Experts of a small language model: vocabulary 16384, 5709 steps.
Below are experts of layer 7 (counted from 0) of a mixture-of-experts language model. Rows are named router (the router's row for the expert), gate (a neuron's input weights, with its number), up (a neuron's input weights, with its number) and show model dimensions 0-191. Each number is 50 + 12 x the weight over its row's rms, rounded and kept within 0 to 99.
After each expert's rows: "gets" lists some tokens that make up at least twice as much of what it gets as of all text. This comes from a sample of Wikipedia text that the model never trained on. Tokens count by the router's weight.

# expert 10
router:53 45 50 67 42 42 70 47 70 63 41 14 45 48 62 36 31 26 45 42 42 43 53 38 28 57 43 53 38 53 66 48 52 61 47 52 57 48 49 55 77 41 57 39 63 43 42 55 33 45 50 52 39 56 54 44 47 41 51 41 55 75 39 21 59 37 43 61 61 37 68 40 43 40 33 44 49 46 39 53 51 45 70 37 68 36 67 56 48 48 36 56 38 72 41 48 57 57 47 58 83 57 33 73 53 62 30 47 65 52 47 61 45 56 58 63 75 71 52 58 47 52 63 45 46 64 43 50 51 51 41 41 38 45 69 63 53 66 52 53 32 54 57 76 47 41 62 42 55 49 34 24 58 49 63 42 62 46 51 45 62 57 56 52 64 22 69 46 55 47 51 55 48 57 47 53 38 47 41 35 22 81 46 62 40 60 44 63 54 53 23 44
gate0:59 57 46 67 50 23 71 44 45 72 50 40 39 37 57 53 40 66 44 51 43 86 79 56 55 68 58 47 66 67 48 44 37 65 32 67 59 53 65 44 63 64 60 50 40 30 55 31 37 46 53 37 42 62 51 39 37 37 22 65 47 46 54 62 42 34 65 55 56 56 46 33 45 47 48 37 62 58 70 50 53 48 77 40 65 46 51 34 50 55 59 42 37 52 28 36 70 37 56 59 53 59 27 57 65 54 42 50 38 47 40 66 40 56 56 36 57 44 53 35 64 35 71 37 38 65 49 51 73 41 74 33 43 43 66 42 53 75 31 42 43 48 56 52 57 49 59 58 45 27 50 47 55 53 46 45 50 51 26 42 51 54 57 39 54 61 60 36 50 29 41 59 61 59 68 47 33 57 58 46 37 56 66 40 57 47 64 28 50 40 58 60
up0:68 59 69 65 66 57 54 61 57 33 57 44 51 52 59 50 53 30 29 63 47 57 50 50 47 31 55 35 65 36 52 56 39 71 55 40 50 40 55 46 53 30 40 77 34 67 49 60 46 36 55 58 24 48 68 42 30 47 52 56 30 50 34 56 69 61 40 34 52 36 67 41 45 62 65 49 32 20 41 53 61 50 42 63 48 50 35 66 47 57 50 56 41 30 42 37 65 58 80 38 55 52 54 56 80 44 64 67 46 62 50 50 58 56 51 27 62 54 60 41 49 37 68 51 43 60 51 56 60 29 56 53 46 57 49 63 47 49 41 69 40 32 20 56 51 56 59 54 33 47 51 32 57 44 44 61 69 34 49 63 59 50 48 56 48 19 33 39 53 45 41 42 39 32 55 55 45 45 63 75 51 57 46 72 46 45 58 36 65 52 41 35
gets: " in", " ", " of", " by", " on", " as"

# expert 14
router:40 42 58 56 62 56 68 50 52 51 41 59 39 51 49 30 24 46 63 54 38 52 60 43 53 54 69 39 42 54 63 69 41 68 18 49 36 47 38 38 67 64 50 70 39 61 55 50 61 61 68 55 63 53 41 63 60 56 40 08 53 61 57 36 56 52 55 34 36 52 61 52 37 55 50 51 41 51 56 71 35 21 47 56 47 59 43 21 36 54 17 71 55 63 41 56 63 54 57 55 53 52 36 25 60 47 64 65 64 46 49 62 25 67 53 47 42 64 33 51 44 37 43 58 34 61 59 34 45 50 48 48 35 46 48 38 66 61 79 45 38 45 56 61 56 44 50 34 48 52 48 52 40 45 41 52 24 52 53 13 54 42 51 47 55 38 36 58 55 53 48 51 53 62 40 58 55 40 38 40 38 52 33 54 31 62 65 38 44 49 49 63
gate0:53 30 20 56 36 43 56 52 52 53 61 85 53 55 57 44 59 56 56 53 53 49 42 32 59 58 58 39 54 63 63 54 32 51 59 55 68 36 41 30 71 49 53 39 56 20 61 83 32 53 56 48 55 47 29 61 35 26 53 43 48 33 64 69 51 58 70 53 40 54 45 53 46 42 66 54 27 43 52 58 61 58 42 66 30 42 55 62 56 61 43 47 45 55 50 56 51 60 49 48 63 37 61 31 48 39 42 59 66 78 65 48 39 46 45 59 32 42 42 43 60 43 53 36 33 53 56 45 53 55 33 35 44 56 36 60 45 36 29 51 62 39 44 51 66 45 31 48 64 40 30 39 38 46 57 79 48 62 32 57 36 53 40 55 68 65 42 56 73 60 42 31 51 50 69 45 61 73 61 52 41 42 37 50 54 58 51 68 66 40 69 48
up0:54 64 47 47 48 61 43 67 57 44 33 46 69 61 47 52 49 59 34 63 57 38 52 70 66 50 57 44 51 30 29 39 33 43 46 43 54 60 56 51 59 51 61 33 60 28 35 44 42 47 33 49 68 41 65 62 51 75 68 23 54 55 29 59 41 30 81 69 59 64 45 38 46 56 39 39 66 47 57 29 48 52 22 51 47 51 43 54 56 45 62 41 69 34 56 54 60 58 49 65 59 38 49 60 23 32 51 35 49 68 59 59 32 48 43 37 62 46 51 44 54 56 53 43 54 62 45 38 12 77 57 70 50 40 55 26 60 55 62 45 31 56 43 66 50 37 43 58 53 64 55 61 52 58 35 57 63 59 40 43 39 48 46 55 59 40 38 64 63 53 42 40 65 38 35 47 47 48 56 56 44 38 56 37 31 46 68 43 26 39 36 64
gets: ".", " in", ".\n\n", ",", " on", " of"

# expert 58
router:54 36 44 51 50 43 54 56 62 50 27 51 51 43 38 53 55 39 49 25 42 49 48 36 49 48 62 40 37 52 44 29 44 59 45 32 50 43 43 53 77 53 59 50 50 51 61 59 54 46 53 77 52 25 41 70 61 50 33 47 33 47 42 54 34 38 47 47 47 51 50 64 39 53 62 54 32 65 52 45 59 39 59 17 66 50 46 54 44 61 25 42 48 58 39 38 72 58 50 14 53 65 54 55 33 46 41 44 58 79 40 45 82 64 62 48 47 74 69 44 78 38 59 42 44 65 41 37 61 57 48 47 40 40 58 52 59 46 72 54 41 50 73 61 69 41 66 66 38 64 43 63 51 54 42 55 63 53 71 29 54 60 60 52 37 41 49 36 45 34 51 42 69 58 39 47 44 67 51 55 51 58 38 31 59 32 62 49 67 68 52 38
gate0:46 47 46 79 55 69 42 25 51 52 37 54 44 42 53 53 52 36 48 66 54 40 50 30 43 67 53 43 49 74 38 34 46 45 44 38 64 58 36 50 47 32 52 35 51 63 57 35 34 56 61 64 44 44 62 64 24 67 66 40 52 52 77 32 47 48 66 67 65 56 31 58 67 50 72 54 68 57 53 44 51 56 44 39 59 42 59 49 58 42 54 40 55 45 36 43 67 60 58 36 47 58 49 52 58 42 55 52 50 36 63 29 43 64 63 49 58 63 68 51 58 34 74 68 55 53 49 46 39 51 57 42 52 56 57 67 60 29 65 28 50 65 54 56 58 54 68 41 34 58 55 46 34 37 54 33 37 69 70 24 49 50 45 57 46 39 53 75 52 48 52 54 64 52 44 40 54 69 55 73 40 24 27 54 56 45 80 54 65 63 37 37
up0:51 47 53 29 43 41 73 48 59 58 54 29 46 50 19 70 61 31 55 61 52 38 46 37 26 44 40 39 20 64 54 62 57 46 59 55 53 56 65 42 55 37 53 41 47 49 34 29 54 45 33 57 69 38 50 50 66 49 58 87 44 59 44 39 37 67 35 39 57 53 65 45 26 38 58 54 37 55 61 56 42 74 51 73 29 34 54 29 49 59 45 40 37 35 39 49 22 68 39 53 56 47 42 42 45 47 36 51 50 59 50 51 47 54 50 48 45 40 74 41 25 61 48 46 46 39 49 48 52 43 45 68 58 57 44 40 37 50 48 45 36 52 52 38 35 47 53 61 50 47 61 53 56 55 52 54 42 77 61 64 38 59 48 30 51 30 62 50 57 56 50 58 23 49 33 63 56 40 50 55 52 23 67 44 46 37 61 75 43 44 70 68
gets: " in", " of", " on", " In", "In", " New"

# expert 28
router:71 57 52 55 56 55 59 46 71 41 38 47 43 44 60 52 33 62 37 52 38 63 46 46 51 48 62 58 60 40 63 47 61 62 49 31 72 54 54 52 45 47 55 52 41 67 46 54 41 49 60 76 43 40 56 47 51 53 66 45 41 50 57 15 36 41 33 38 42 27 54 42 32 45 45 62 24 50 56 53 51 49 54 49 40 55 56 26 27 58 54 55 58 87 41 55 37 46 57 62 50 47 65 65 71 38 45 57 59 36 58 71 53 57 59 51 59 47 28 59 80 38 41 36 50 72 53 49 52 30 40 42 46 29 43 56 11 37 47 51 40 54 61 48 54 39 58 22 57 65 50 47 43 39 45 33 58 47 52 43 32 62 51 68 38 54 37 55 78 58 61 61 57 60 51 66 61 27 29 61 56 58 51 61 51 41 38 48 42 36 62 48
gate1:39 81 38 62 66 61 69 55 59 46 50 54 32 44 48 52 32 59 65 41 38 48 42 47 66 56 49 31 56 42 51 43 75 60 73 51 74 62 65 59 58 52 42 68 34 55 52 43 74 52 46 60 45 61 46 54 39 45 42 29 61 46 68 35 47 55 59 64 58 47 32 55 40 60 58 55 74 48 62 55 70 49 36 56 49 26 66 57 38 59 64 30 45 60 57 44 45 68 50 49 44 66 26 54 48 31 44 40 45 64 57 36 57 31 43 54 29 52 33 56 31 31 59 33 40 32 56 60 30 55 62 45 36 57 60 31 42 60 32 26 36 40 53 44 34 74 51 50 50 42 34 65 57 58 52 61 48 64 51 48 62 44 54 39 48 39 43 80 57 42 65 79 58 77 38 50 55 59 43 47 54 38 52 46 46 58 52 51 40 53 53 52
up1:43 53 34 44 52 53 58 50 50 48 66 47 63 78 31 41 62 48 43 40 41 49 63 53 30 48 33 54 57 52 73 57 54 68 43 58 30 40 44 41 63 42 50 33 45 58 46 50 67 44 67 45 48 52 56 48 42 46 43 55 50 58 60 58 24 60 31 49 41 67 67 65 46 34 57 35 39 72 50 64 32 33 38 44 38 39 30 55 56 38 67 58 56 42 49 57 61 23 52 31 54 51 30 54 22 63 78 50 47 50 41 29 65 71 55 39 65 54 54 31 66 62 49 54 72 63 47 41 60 65 51 63 71 34 65 50 49 51 53 66 49 51 33 56 41 48 34 59 30 40 50 40 36 36 52 49 60 49 69 48 70 59 53 69 59 56 53 23 29 76 55 56 44 51 44 41 40 62 50 49 48 41 48 25 67 52 65 52 68 59 59 42
gets: " ", "–", "201", ".", "200", "199"

# expert 34
router:49 62 28 45 57 62 59 52 47 89 60 65 49 48 45 48 54 55 49 56 42 37 63 56 58 49 68 40 63 37 40 49 44 43 38 35 56 56 48 44 51 54 50 60 57 66 44 68 36 35 60 31 78 72 44 43 28 64 39 41 64 36 50 42 69 69 51 64 50 42 57 47 33 33 46 45 61 41 59 34 32 50 56 36 59 56 64 51 49 46 55 69 66 95 28 47 46 66 55 40 62 39 57 60 37 44 65 56 48 43 33 55 65 51 45 48 57 43 29 35 41 37 38 47 41 37 40 63 30 44 41 41 42 55 56 48 57 43 56 55 44 60 73 57 32 52 43 37 50 45 52 66 47 50 63 33 73 66 42 52 48 68 34 47 59 21 54 37 37 53 40 67 51 54 50 60 54 49 60 49 56 16 45 66 61 51 26 42 37 51 38 52
gate0:42 57 38 63 44 61 34 43 51 41 30 66 62 30 38 21 54 51 42 57 60 77 57 58 60 52 62 48 77 31 54 32 48 70 56 20 53 39 44 64 54 66 44 59 49 60 75 39 43 34 41 43 71 66 57 53 34 52 33 49 67 30 44 26 62 41 66 68 54 74 44 50 56 54 53 38 58 37 53 20 57 40 45 62 47 65 63 57 61 55 58 34 43 51 75 61 56 49 54 61 48 52 63 50 40 47 48 43 52 55 48 66 52 50 37 48 80 41 60 39 45 46 48 67 42 51 50 53 40 54 41 51 45 54 37 52 45 63 49 51 58 76 46 53 42 46 60 40 47 57 16 40 34 66 44 46 69 59 68 53 43 67 64 56 62 39 42 56 43 48 24 34 47 48 34 45 54 36 46 48 56 48 50 61 60 29 44 33 50 45 67 67
up0:44 49 37 72 35 59 55 51 69 53 50 60 37 38 42 42 33 56 46 38 57 56 64 53 35 45 58 48 61 47 60 24 49 70 68 47 58 57 52 72 72 44 55 60 35 59 64 33 40 31 66 57 71 46 57 22 50 52 49 30 65 04 48 41 54 61 58 62 65 39 49 55 75 69 60 43 53 45 41 47 78 62 59 53 53 41 49 28 60 42 40 55 42 39 45 65 54 50 61 48 55 61 59 78 47 57 61 31 53 57 54 53 49 62 50 34 57 41 46 49 65 57 59 38 51 56 46 59 52 41 76 57 63 43 52 46 53 50 78 57 49 44 23 54 67 60 43 30 61 65 54 35 46 75 31 29 46 46 57 53 46 70 58 55 51 50 52 52 63 31 35 53 48 27 51 38 42 35 54 47 45 64 46 54 49 38 47 50 34 41 45 47
gets: " in", "2", "1", " the", "0", "6"

# expert 9
router:58 38 35 84 43 55 50 52 64 62 42 38 53 50 45 69 65 62 28 48 55 55 51 53 50 49 60 75 28 50 47 39 65 57 46 56 49 55 35 42 68 52 49 20 67 57 63 47 30 40 58 67 44 43 48 31 56 53 23 63 54 37 42 53 65 31 49 44 50 55 48 51 36 46 54 45 60 51 44 70 32 41 47 57 62 46 34 53 40 43 39 37 74 51 53 64 50 50 28 41 48 44 29 30 56 46 36 35 42 43 38 47 48 60 47 58 33 59 33 33 42 45 56 54 39 36 46 76 43 53 71 58 34 27 54 59 63 38 53 50 47 47 23 31 42 57 62 55 46 41 61 27 51 44 30 58 53 58 48 48 37 35 44 57 34 47 59 57 47 52 35 53 49 19 38 24 60 36 20 51 45 55 46 47 56 37 27 46 53 53 39 66
gate1:38 53 68 59 38 54 38 40 62 60 48 54 54 50 34 47 32 57 67 57 75 66 72 48 28 52 66 53 52 47 58 41 60 48 47 63 65 46 59 40 52 55 43 17 64 51 73 44 69 58 59 56 60 62 32 38 50 21 25 66 76 19 55 58 56 61 51 47 48 56 68 73 51 41 52 40 51 56 52 69 45 49 80 50 41 56 46 67 54 52 30 38 58 46 57 42 61 63 53 61 63 60 39 52 65 31 56 55 44 48 69 40 53 77 40 60 42 43 35 43 64 45 51 64 68 33 51 48 39 54 58 40 60 30 52 69 40 48 27 51 54 43 49 38 55 61 36 51 37 38 55 52 48 32 63 72 47 56 35 55 43 40 55 54 29 61 39 51 55 50 21 50 53 46 40 40 35 42 45 47 57 66 52 32 50 48 47 46 44 45 74 36
up1:48 44 55 53 48 49 48 49 60 57 34 39 53 40 75 63 44 59 58 63 29 20 52 41 64 58 67 42 42 48 48 57 44 60 51 49 48 77 57 77 54 46 57 61 71 54 43 50 26 46 63 54 51 54 62 54 47 65 64 65 49 53 36 33 47 43 54 61 70 62 35 35 45 75 35 67 49 41 40 39 66 61 56 63 45 53 57 41 49 58 56 53 45 52 47 69 43 46 55 62 45 28 52 36 36 74 86 37 49 52 60 59 61 30 50 66 58 41 64 39 46 53 48 52 25 52 69 40 45 52 48 50 50 43 32 49 66 53 54 30 29 67 43 70 68 45 55 47 38 48 29 50 52 55 46 69 69 57 51 66 51 50 36 54 71 30 64 46 34 32 58 52 38 63 56 61 54 52 52 51 66 50 56 75 37 41 38 81 54 72 46 47
gets: " ", "–", "4", "3", " two", "200"

# expert 2
router:47 41 29 68 45 45 24 35 44 45 60 32 56 28 42 41 45 52 53 49 41 51 55 56 58 64 58 55 39 26 53 64 29 47 65 62 42 44 63 39 71 74 41 41 41 58 72 34 50 46 53 61 49 41 64 37 61 58 34 36 41 56 62 42 34 63 35 47 50 55 49 69 48 38 45 47 42 38 45 48 29 69 55 47 64 44 56 47 45 55 30 51 56 34 52 43 52 51 53 58 51 44 56 48 46 53 48 43 45 26 41 26 40 36 44 45 40 71 57 49 32 50 54 55 20 38 54 73 31 20 67 36 45 64 51 46 83 44 50 54 48 68 49 65 67 60 26 56 56 52 43 41 61 58 71 53 54 51 72 47 41 64 58 44 58 44 43 56 59 44 45 57 40 56 52 33 45 40 55 40 42 61 28 49 33 90 42 34 62 55 40 58
gate1:60 32 41 47 64 60 65 51 57 44 56 46 46 35 51 26 52 77 58 41 51 42 46 42 19 63 60 48 52 45 53 84 48 59 68 52 63 35 45 33 59 63 40 52 68 51 64 39 50 52 43 47 44 61 25 50 28 39 30 38 53 44 45 40 73 68 44 41 60 61 70 69 69 52 57 62 57 52 39 59 43 75 66 51 43 32 34 43 69 66 52 47 59 39 58 37 41 59 55 46 46 54 37 54 85 30 35 45 51 53 35 39 43 39 47 55 61 59 51 58 57 40 63 48 46 46 70 62 40 48 49 58 57 53 42 60 53 66 51 60 62 47 44 52 31 79 39 45 54 41 51 72 56 44 47 50 29 49 61 41 27 35 64 62 53 38 61 39 55 41 46 66 57 49 53 36 62 40 53 22 54 64 48 44 36 56 54 35 50 52 43 79
up1:56 43 78 48 52 52 39 52 39 41 55 58 33 57 65 44 69 61 57 40 32 67 48 42 68 32 42 63 30 60 37 51 51 43 46 45 39 46 50 97 43 34 36 41 35 57 39 50 64 47 62 41 42 42 46 74 41 58 64 53 47 46 56 38 56 37 38 53 47 39 51 47 50 53 44 39 65 36 51 59 50 47 55 44 54 75 41 65 51 54 61 65 43 31 42 36 59 60 52 52 40 36 66 49 51 48 59 61 60 36 45 48 43 44 59 55 35 49 61 38 41 62 38 35 66 55 40 41 65 49 35 58 49 29 57 50 45 48 41 32 61 45 18 45 64 26 56 56 41 55 66 51 43 68 44 53 67 54 47 53 84 42 36 38 60 50 46 39 32 76 74 46 34 67 35 63 39 65 40 66 60 62 37 46 63 43 53 68 57 65 39 27
gets: " ", "201", "200", "202", "199", "197"

# expert 51
router:48 38 57 43 53 46 50 41 63 48 30 68 53 49 50 47 39 75 57 45 45 46 71 37 47 78 52 39 76 49 45 66 30 60 38 61 55 45 56 30 72 34 40 41 65 40 57 49 41 48 54 75 43 45 45 54 37 41 44 35 52 40 53 48 57 51 50 41 63 56 40 17 78 63 42 35 64 52 50 52 58 35 60 50 42 58 54 46 64 49 58 42 35 61 71 50 48 42 34 59 38 33 57 54 50 60 44 56 48 49 43 55 76 43 36 43 50 43 56 24 45 63 39 48 38 44 50 70 43 52 43 56 40 17 38 40 52 61 34 35 45 62 65 59 35 29 47 65 61 27 40 52 27 66 47 50 50 53 60 38 42 42 54 71 50 46 53 45 70 49 28 41 52 43 53 31 44 52 46 51 34 37 62 64 65 23 44 43 42 40 51 83
gate0:50 63 47 40 42 27 62 53 61 31 47 67 45 42 45 37 59 70 44 49 73 45 53 59 45 61 50 64 64 45 41 57 61 75 66 44 60 43 59 54 65 67 57 43 53 42 52 44 34 74 34 44 69 54 43 27 45 61 60 43 68 45 34 49 41 44 62 52 47 71 45 71 61 63 49 43 70 73 43 47 50 44 36 27 51 41 61 36 64 40 12 66 37 39 52 54 53 47 58 53 56 48 43 25 71 52 70 39 42 53 59 69 32 38 42 23 54 13 62 34 65 45 63 41 46 34 53 50 42 45 67 40 61 41 47 48 53 37 29 66 66 65 66 47 49 44 37 57 49 47 52 42 51 56 45 54 46 38 36 46 37 58 34 53 62 48 39 58 43 61 49 24 42 43 56 33 37 55 35 53 31 47 54 60 44 49 38 64 40 48 45 53
up0:54 51 60 58 42 74 37 46 49 65 48 65 34 38 54 44 51 71 39 46 47 52 46 56 61 54 64 54 34 59 55 49 56 38 45 29 60 48 60 69 39 47 39 50 70 41 43 76 47 55 73 53 29 54 61 61 34 58 48 68 35 53 48 53 42 41 57 58 54 33 36 33 31 37 54 78 36 37 41 46 51 61 55 38 61 75 49 57 38 36 48 40 62 63 39 37 38 55 73 44 39 49 60 56 60 53 17 42 40 33 41 44 61 58 62 63 60 83 49 66 63 44 69 46 52 64 50 71 52 45 52 70 37 46 51 47 37 53 48 51 39 24 46 41 50 70 40 31 51 41 50 45 54 47 49 35 45 56 57 33 39 49 61 46 38 82 56 36 57 49 63 51 74 42 49 63 57 44 50 60 58 44 74 53 60 53 51 52 48 62 79 25
gets: ",", " |\n", ".", " |", "|", " is"

# expert 33
router:44 31 37 84 46 63 45 56 60 42 39 42 70 44 40 52 63 29 68 39 53 65 58 47 69 64 54 49 26 65 56 26 52 56 64 36 60 36 54 71 43 58 38 59 63 40 49 52 44 30 45 50 66 63 43 56 60 73 63 42 71 55 62 31 56 52 40 44 47 47 48 36 54 44 44 54 46 49 75 37 56 67 37 60 31 64 48 61 50 54 81 48 43 69 38 62 56 46 43 59 48 45 50 50 31 32 55 50 49 59 40 40 22 48 55 67 45 58 44 84 43 65 49 72 63 47 58 37 62 59 56 56 41 47 50 51 53 30 59 49 41 54 37 45 38 58 67 59 61 57 45 49 71 59 49 64 73 51 55 39 48 35 42 37 67 39 29 30 35 53 76 45 55 49 37 37 64 45 57 34 48 42 55 59 59 49 58 62 57 36 59 37
gate0:30 52 44 49 48 58 46 38 55 43 65 54 72 50 59 66 37 57 50 57 72 62 60 60 56 33 35 42 49 47 46 28 38 49 40 56 63 33 49 47 46 65 64 57 47 55 45 37 43 62 56 49 46 59 62 70 52 33 54 30 52 58 49 45 53 61 56 51 36 72 16 40 55 57 42 33 55 46 54 46 55 60 35 58 36 55 39 54 74 37 52 47 59 40 63 60 53 37 71 42 52 36 43 49 49 47 54 65 52 22 52 36 51 31 56 36 34 39 52 63 74 47 35 45 58 35 26 47 50 37 28 43 43 63 43 56 44 52 38 53 53 23 44 80 31 45 62 65 43 46 39 61 50 55 54 56 50 65 71 31 46 34 32 20 69 51 54 34 62 46 29 55 45 56 21 44 76 51 50 49 21 45 33 59 47 41 64 49 57 50 51 49
up0:40 57 48 52 54 74 51 46 52 49 58 32 72 31 41 73 30 56 20 55 34 51 55 66 54 56 37 40 50 47 53 38 38 55 39 52 60 54 45 53 50 17 35 46 57 43 54 43 52 49 43 68 55 52 40 27 28 48 48 68 56 43 32 45 34 55 56 49 47 57 43 34 51 40 35 29 64 33 44 18 57 72 44 57 51 50 49 67 39 32 51 80 51 41 41 42 46 62 57 37 46 53 45 42 66 26 56 49 41 57 37 37 59 33 65 46 50 41 57 55 68 53 41 56 57 45 52 54 35 53 69 31 28 52 65 31 44 62 23 38 36 46 52 66 47 49 51 43 60 32 45 54 44 46 45 69 28 65 69 45 59 44 45 32 62 54 47 39 38 39 46 39 45 45 49 46 42 51 50 34 48 73 25 64 26 49 63 53 48 71 64 38
gets: " and", " the", " he", " to", " or", " she"

# expert 24
router:57 62 71 70 44 25 42 53 44 42 40 40 53 57 60 34 72 38 50 36 60 69 35 58 28 57 29 65 32 33 45 46 29 50 67 36 47 46 26 51 83 42 59 52 52 63 56 62 30 53 37 39 51 57 79 50 39 55 48 39 47 20 60 50 41 49 44 57 42 41 53 46 67 54 43 67 29 50 63 58 53 69 63 34 53 63 49 56 50 40 46 62 44 49 54 47 43 43 56 41 54 42 52 50 65 30 58 39 16 72 44 65 34 50 48 59 57 56 61 25 53 66 55 52 60 48 55 28 47 34 47 55 60 63 57 67 52 62 42 57 56 38 53 41 55 52 60 42 56 54 36 34 41 48 39 53 50 56 56 52 33 63 34 44 57 56 40 57 23 61 50 34 49 62 57 52 57 54 49 33 23 44 35 42 59 33 42 63 35 42 36 27
gate0:45 55 55 34 58 41 67 64 45 62 59 50 49 58 56 47 47 55 41 69 45 47 57 48 52 62 40 62 46 54 47 58 44 45 52 45 71 38 42 44 45 47 51 68 62 73 44 60 49 52 34 63 41 54 55 64 38 46 56 52 43 14 37 56 43 75 53 39 65 70 56 33 57 46 33 26 35 86 57 61 42 47 47 42 43 39 46 64 73 41 49 55 33 28 48 30 53 48 66 47 82 40 45 53 51 40 49 49 58 62 39 71 52 64 41 49 77 38 74 60 62 40 59 52 42 54 65 50 49 39 42 41 67 46 48 54 42 58 52 59 35 56 46 64 41 37 33 69 37 66 46 69 61 43 51 42 42 41 38 52 35 48 39 51 48 47 70 60 65 51 41 33 51 71 46 45 37 54 62 45 14 37 49 35 19 50 42 39 25 40 51 51
up0:56 47 64 59 79 69 59 74 35 58 46 48 37 46 44 53 35 41 53 71 45 52 35 50 67 42 55 51 51 63 49 49 35 26 24 39 50 37 42 45 57 48 53 50 46 80 37 45 49 45 44 61 46 65 59 58 35 28 60 43 47 36 26 23 61 48 40 68 60 54 44 43 51 54 40 28 30 71 60 70 49 73 67 43 41 45 54 58 48 69 74 54 38 59 53 41 52 62 39 48 53 73 39 52 40 29 59 26 54 47 44 58 37 54 57 44 62 43 55 38 28 64 71 41 48 48 44 42 45 32 29 41 48 53 33 43 53 67 47 51 53 33 26 47 41 49 54 52 54 32 38 70 59 49 39 39 61 38 36 73 45 47 63 56 64 32 70 56 42 46 59 45 52 58 45 56 37 70 26 43 44 40 53 39 34 39 59 46 55 47 54 46
gets: " of", " is", " was", " |\n", " It", " has"

# expert 47
router:54 59 57 25 49 74 51 50 62 45 33 59 59 50 49 45 47 73 37 69 52 33 56 43 70 56 50 69 79 67 51 59 68 36 42 44 31 47 52 50 53 52 40 66 61 53 60 63 51 53 56 46 35 47 52 50 65 28 43 57 49 47 37 46 63 62 46 36 61 63 48 25 71 55 40 40 53 64 48 56 38 34 52 67 37 47 39 57 41 26 52 37 44 49 59 39 46 42 53 59 45 51 53 52 56 52 58 37 58 32 40 60 66 44 49 23 45 58 59 45 44 55 67 39 48 73 60 83 66 51 51 56 46 57 61 41 48 53 53 37 57 53 49 70 55 44 35 60 42 26 62 47 28 47 35 59 12 49 52 39 49 37 66 52 43 77 62 58 81 46 39 43 53 48 59 19 40 43 28 58 45 41 40 61 54 27 65 51 50 49 50 53
gate0:46 63 57 57 65 52 70 62 45 38 41 45 49 51 31 74 19 43 51 40 51 57 45 39 43 86 57 43 36 40 29 41 38 43 42 52 65 45 57 54 53 43 56 40 37 58 70 43 56 46 62 78 42 67 49 40 40 48 48 47 41 52 40 73 49 39 61 26 76 64 66 50 64 53 52 51 46 52 59 49 79 39 62 59 66 59 46 68 55 38 38 52 34 37 45 24 37 80 55 45 35 57 56 54 37 52 44 55 63 67 40 57 51 46 40 52 63 70 41 45 45 41 42 40 37 49 65 41 45 34 61 50 52 64 54 28 31 61 59 80 41 31 59 75 49 42 58 64 55 44 64 57 53 49 51 58 46 69 54 53 45 41 61 63 34 64 57 55 59 60 49 38 58 46 60 46 54 56 29 61 25 40 64 50 51 36 46 41 31 60 39 56
up0:39 57 61 53 58 48 59 54 48 43 45 20 18 55 41 85 30 42 52 48 52 42 45 43 46 81 48 52 36 41 69 73 42 41 49 84 46 50 62 54 57 59 42 37 45 44 48 35 52 72 52 74 29 53 47 44 50 67 38 69 53 45 47 73 48 35 52 44 72 70 71 47 44 66 46 51 64 44 61 52 50 46 57 45 48 50 58 46 46 40 53 54 29 31 54 40 45 57 48 66 36 41 52 42 71 74 54 53 63 58 27 49 51 49 41 56 49 69 60 44 43 48 40 53 39 65 66 55 56 19 40 49 47 57 51 37 43 62 65 50 43 45 76 81 60 60 58 52 61 40 71 42 42 56 67 55 49 57 52 59 51 45 55 54 63 53 86 52 35 62 42 47 57 48 54 50 46 56 48 37 36 38 52 51 57 45 34 57 53 74 47 56
gets: ".", ",", " was", " and", " is", ".\n\n"

# expert 6
router:54 69 45 60 81 67 50 62 43 47 59 29 52 38 48 58 46 59 50 55 56 54 53 51 64 54 58 35 64 27 43 50 62 49 62 55 37 44 51 41 30 66 49 79 48 53 38 44 58 60 62 47 69 65 43 63 50 59 62 72 64 60 55 40 45 59 34 37 49 58 75 33 40 37 57 34 71 45 53 46 32 26 51 44 40 34 38 64 54 44 46 42 36 47 45 43 46 48 66 31 44 39 46 49 24 60 58 48 38 55 38 32 47 41 48 45 44 25 55 44 48 46 32 39 49 42 59 52 44 40 24 59 76 44 44 43 46 71 66 43 36 50 83 56 43 47 41 17 46 34 46 57 51 55 39 30 41 39 38 63 41 30 39 43 53 62 67 54 46 32 66 56 48 56 45 42 57 53 30 45 48 50 68 62 45 53 67 49 23 45 69 50
gate0:52 46 48 33 60 50 65 66 25 46 56 57 47 48 35 30 49 52 59 36 24 46 55 56 29 39 53 48 61 55 36 49 54 56 36 27 52 54 47 51 41 28 59 56 37 69 32 37 54 29 40 46 63 38 44 54 43 65 87 16 55 46 51 41 54 30 63 63 49 43 70 55 32 47 35 51 63 68 48 38 62 59 60 57 40 42 35 41 42 59 63 26 60 54 55 67 67 48 73 49 28 63 36 54 33 38 57 45 56 59 53 57 29 56 63 35 54 60 44 69 40 45 37 58 50 46 45 52 52 44 54 53 34 37 59 65 51 76 62 50 34 41 47 51 23 34 44 41 42 49 47 75 36 36 60 38 50 59 54 67 42 55 58 44 54 30 35 41 45 67 73 70 51 55 50 59 40 65 48 58 52 55 52 44 35 59 50 42 33 49 39 59
up0:55 52 44 48 56 51 62 47 43 57 61 42 35 44 58 66 75 41 66 41 35 53 20 50 23 38 70 56 36 35 44 61 48 32 29 73 55 68 51 60 59 47 53 59 55 37 38 57 39 40 49 39 59 44 44 65 76 45 42 32 40 46 46 38 63 43 39 54 37 40 33 48 39 43 44 75 20 30 52 63 37 57 57 55 69 14 47 57 47 51 59 71 58 48 43 47 58 37 55 59 55 39 41 38 54 55 53 50 57 47 59 51 67 42 63 70 54 50 43 57 34 57 56 56 28 73 22 58 55 49 46 48 39 58 51 36 63 43 45 36 62 33 63 53 61 47 62 47 40 39 35 21 52 49 47 53 41 52 52 48 80 54 53 49 46 37 41 34 60 48 30 35 58 49 42 55 51 63 27 43 59 55 39 41 42 61 45 39 72 57 40 27
gets: ",", " and", "0", " a", "1", "6"